Experts of a small language model.
Training: a variant of SOAP for the experts, 10615 steps.
Below are experts of layer 7 (counted from 0) of a mixture-of-experts language model. Rows are named router (the router's row for the expert), down (a neuron's output weights, with its number) and show model dimensions 0-255. Each number is 128 + 24 x the weight over its row's rms, rounded and kept within 0 to 255. Numbers have three digits each.
After each expert's rows: a language model's description of what the expert responds to. This comes from a sample of Wikipedia text that the model never trained on.

# expert 21
router:112158159154108119119130100143121096079130080124129145148183095069129063133131120138191093148154121102124108105102114106123112118139159124141127101114095142132101137108067146128129135117133127079128144169098158130134113142120144117104135135110132149115108133094149112093139144149165140070148145144107133115098160140147127097104114150099184186160136102118128145113181081121119135153136174160123089120143109080096165134137094109132124177149165152123107145123128103099113164127121127108078127097151125136139134107102120109113155097104134126137120177113129139133166150088121159130108133146123108098152125098131094122129127122111132095159086113126154133118106156115174135130154150165177131140126116112118124133135100094134152114127112111096087096158119146127094122155109118
down0:137158107157111113145098152095153127110126104107161147145114134128107146150119155148152081138134123123175129120110127154143124102126144135121125121110065086137160090120133171147164178188127161159145131090121133145120088096093123137131105117127149129099104119127101130130143116078136085168105090199141125147132125103173156097135122147092117098138132146145125108130118112075142112125137134112139156117077106111111115117116122138126208098155105062124106127134123121152135118116142123175130104125144127098135130136128115141112127157133099142106113122132136138099136139082130091097141169142133161116132104141144116108179152117113155131150110123113166105134114176125125155093114088091167149166109129142129107127148129080143098121118164078114127115127114080114093137161114096
Description: Table pipes, stat rows. Pipes closing numeric cells in standings and election tables, plus word pieces inside sports-career sentences such as col-leg-e and f-re-shman.

# expert 7
router:087160159114130128112150127138150121139140101100120131118117119148106130072089172153151126126132111105106142094121115127130154110153120150124073140117118150146080145137149130139159120113116094112109166138085201148111109118152132108097169134154112147162126096138156092122096106126151097086123173087098142091129113145116147155121170181106129127177083103102128103090118121142141119139127169120135105142165099133143137109120115134090162126114152118140114117165136161112162142095138135112114181103152095122118134117076167135111129151120131097194138145117113141149128101106109103100140158106165103180124118164117110125146104134171126111119148131154129111124138118144127140111111142152095106116161144070139133145090107095120173154148114150140098163141139127121096128160092109
down0:125119113106143092100172119103127079163133173162160118149114148088155139146124105120145149090139109123131128126126134111126111075102148116106125144139168166139147149134104111132128099146160144114099125128161131144120098121138106111124100115145105102166159137143127147148178156150141133112178147136148120151126102134119178086136109183149125138077115168113159105196143151131114122134153101156159153101113129142125130113142152139145114101140110088147133135090156105138103122136108115134185123128158100119127144105096126125136182151162137079092153109126095135072147130157137131116162081144130086164116150115131115158117134122137136162141144058082141125136121132086122090138123130147131062112116114173140153137128127134109108131144129141165122099082162144146102153158127127
Description: Verb endings, auxiliaries. Verb inflections and auxiliaries in narrative clauses, like seem-s, has, had, been, would, not, -ed, -ing, often after a pronoun.

# expert 24
router:115152140111155141140100136107142118168085079102096132173126135172129089116140135131153093130110114101150116154142116149105147078121127120132111086105149157183093152114124120069139131114121140106155153134150134167130104162117132124127147142091137137142140070157168162065107096160158127096147155144137120117115161180113065096129134142083171173169120104095133141155138141113109081188114131173154069135164118097100133089132110150154133166149139174135138102150123167139132137104117166145125120119157104130133154126115125150126150134109146130127110150111126136144164134142126116135135162132114134152118122160135066140116111138113160127154153106128116161116142139093160121126159118112133148147120100147098113118129116129105126162152156128162127126118162145097115161118127117
down0:157087116137174145157143099130132170155117119095056110140141126156166173113131171116087121135103122128100141115121137137133145115149125133145137143134155118154130104100121103106147127114119118092104158125139117145107135129170119152132120126110138183081091151153136097113111140132140110146139130118183161092103103165146120162113117127093133144099157122116120129139138109165138117109131166113130126123118119111118132152118148133124096145121106121135150076139119147111155076148164138125154149144154146079138116131114137069085095146148157156140153121121107100145112090129171124121154091110109123121124135158132104119147102153092172132106148091134105118142151104121101179114174196143121132175103082123122099147103112131121173130155113109133140072129171102126094174116083146
Description: Wiki headings and markup. Section heading markers like ==Sources==, line breaks after title lines, table separator rows like |---|, and list bullets.

# expert 0
router:129151132146099112138095111112106106080081111135082132112120096128117079116134128127118144111149105152128123136139132144107126117120168114143099119089133141132091129053131128110128086176076086120168142131063172140135133109107104119116135153132155119129142131129132125114136132152174120121105151122114179115106128187149121163140121123081144152184125147092136133133138099118119132154144122133100142118132089127132110156105092130092128164158114127128139119110128159155112151084116134124098155121171108125134179125106188136126148110072169151160106133140179165130114140170183095111116158149083155145139107110130118139124103123140095132091129183147103154105119123107133123105115110148125129109145135095111135111098122153156167131167155099125091144142143151140132160098125134
down0:084147150152122107130107121172140108100123070123146146134127107152101121087126131138116128127124147130137103102091142134121112088160111137116114079107129146104081101106122111096173112127115130104127124119119135119115113152133129080121116149171099121107172147123155098115100159139141127125116108155132110165116169160122179130185142151107144172109124148084112160120118121097125108098090134159167110122122114149154150135138097069108155132104193124088117126149160118090110152187094137091140113087152127117124175114099108121132162122101152157151116144129133156135105181154114152108149154145155137139134156097162115148097119139079111114144119139142152137100179132125128146109143146140140130131134122118144114127129066117139124100146097159082143153169110143131070132129108110
Description: Noun suffix pieces. Word-ending pieces that complete nouns and adjectives, such as -ic in politics and economics, -al, -ment, -ity, -ers, plus team and University.

# expert 1
router:096146136112112159114133151140120134121121115139132107131151106143115121090083133151156142127140113160090138062131137103092146108155129159112101116118112168146116162097123143110148102117126099106097134177088190166105131139113118106105132142158115130159151140125141134125113134167120115113157173108113108089159112143126125144143135135110124110185081117157120110109139110144106115127123131128118136157163125128137121132132113088100152146132128145119116132128126167077151103124116129149132175104155127169099156109069164098086149124093166081154119154106093140177117147160098105131124150109148138140115107164180074171117153130157138100112151126140090134142148128124109136183145118131157150092120154106093114121093102070122201149138105148130111119116120128146105129134120094
down0:106112119144109115154125111120117121126114077141154119109142138122126125109168148138135138127110108126113153144124168097161127127094137095132105133173149146155149133115157173114106132136102131117104128144098146081158126144174123158138097159186116173114101125107135144129139137131150093135115159143133139107190114074132097144152096125137100144099139122132158118104140139120155160124150124114072130094126085143144132132089111133125108117152143114158093100160144081137141142146105137088059115105125068135098144111138170102150118113130084141158084124116122158120149124134120116105160126113129118113141159042112172104150144146109148155128123105148153112089125137132120106121089156148151126107145074116148081176126140141173139138146108077134120142125107108133108105164130093
Description: Word-final suffixes, hedging words. Mid-word stem pieces and endings in scientific or descriptive prose, plus hedging and comparison words like not, such, more, well.

# expert 13
router:114185132132101133123168124154130114098102136091112144107128123135107110098089153112177133114120169139137103102134155150113122096143100120101079131102137124130124131102100138134127100091089108135141150144105181136133113127111122119138102139142156115175155139118161127103110144147115118130123196095132156110123115155122143102117124136122128121163038076121152132120122134140145102108127109144093104104141089151138111105111092155151142131149117114132120097108176173100118154107114176075130140117149129154104117095134137110112142138106135140180122153100130164156113137104091130120123170126126099070161136118138071160158117167149123114122139180158108160109142158113126162136122144127144106135137109082106138131126121130122186127133156160122118122082125119140117147067094146
down0:131110148115124141170119130110105160093155146138104149118112164165146182150136109145090137160160165115130079134179171120110102099106125127107145141103086206115126144104079121140143114123104109123098150098114118155135115172182135144127117101139129144170126105149122112101091103144120153114143089104138114109114143112154147154103122143156151132115114159142141161090129166105109113164151154105135126088142129125104122131127127124136139134103119170139148161143103106114121162131128077146102147116134122148158137080161118111125129166113135144086098162170192115113127105129145121108141142103102150153110156114138153128099099178118156139129124113129135157172126124177111118127105136141112107117155124123083140093112096135171130142145161167142107101146090128080108107099108161
Description: Adjective and noun suffixes. Derivational endings on descriptive words in science and nature text, such as -ible, -ized, -ious, -ical, sensor-y, transi-ent.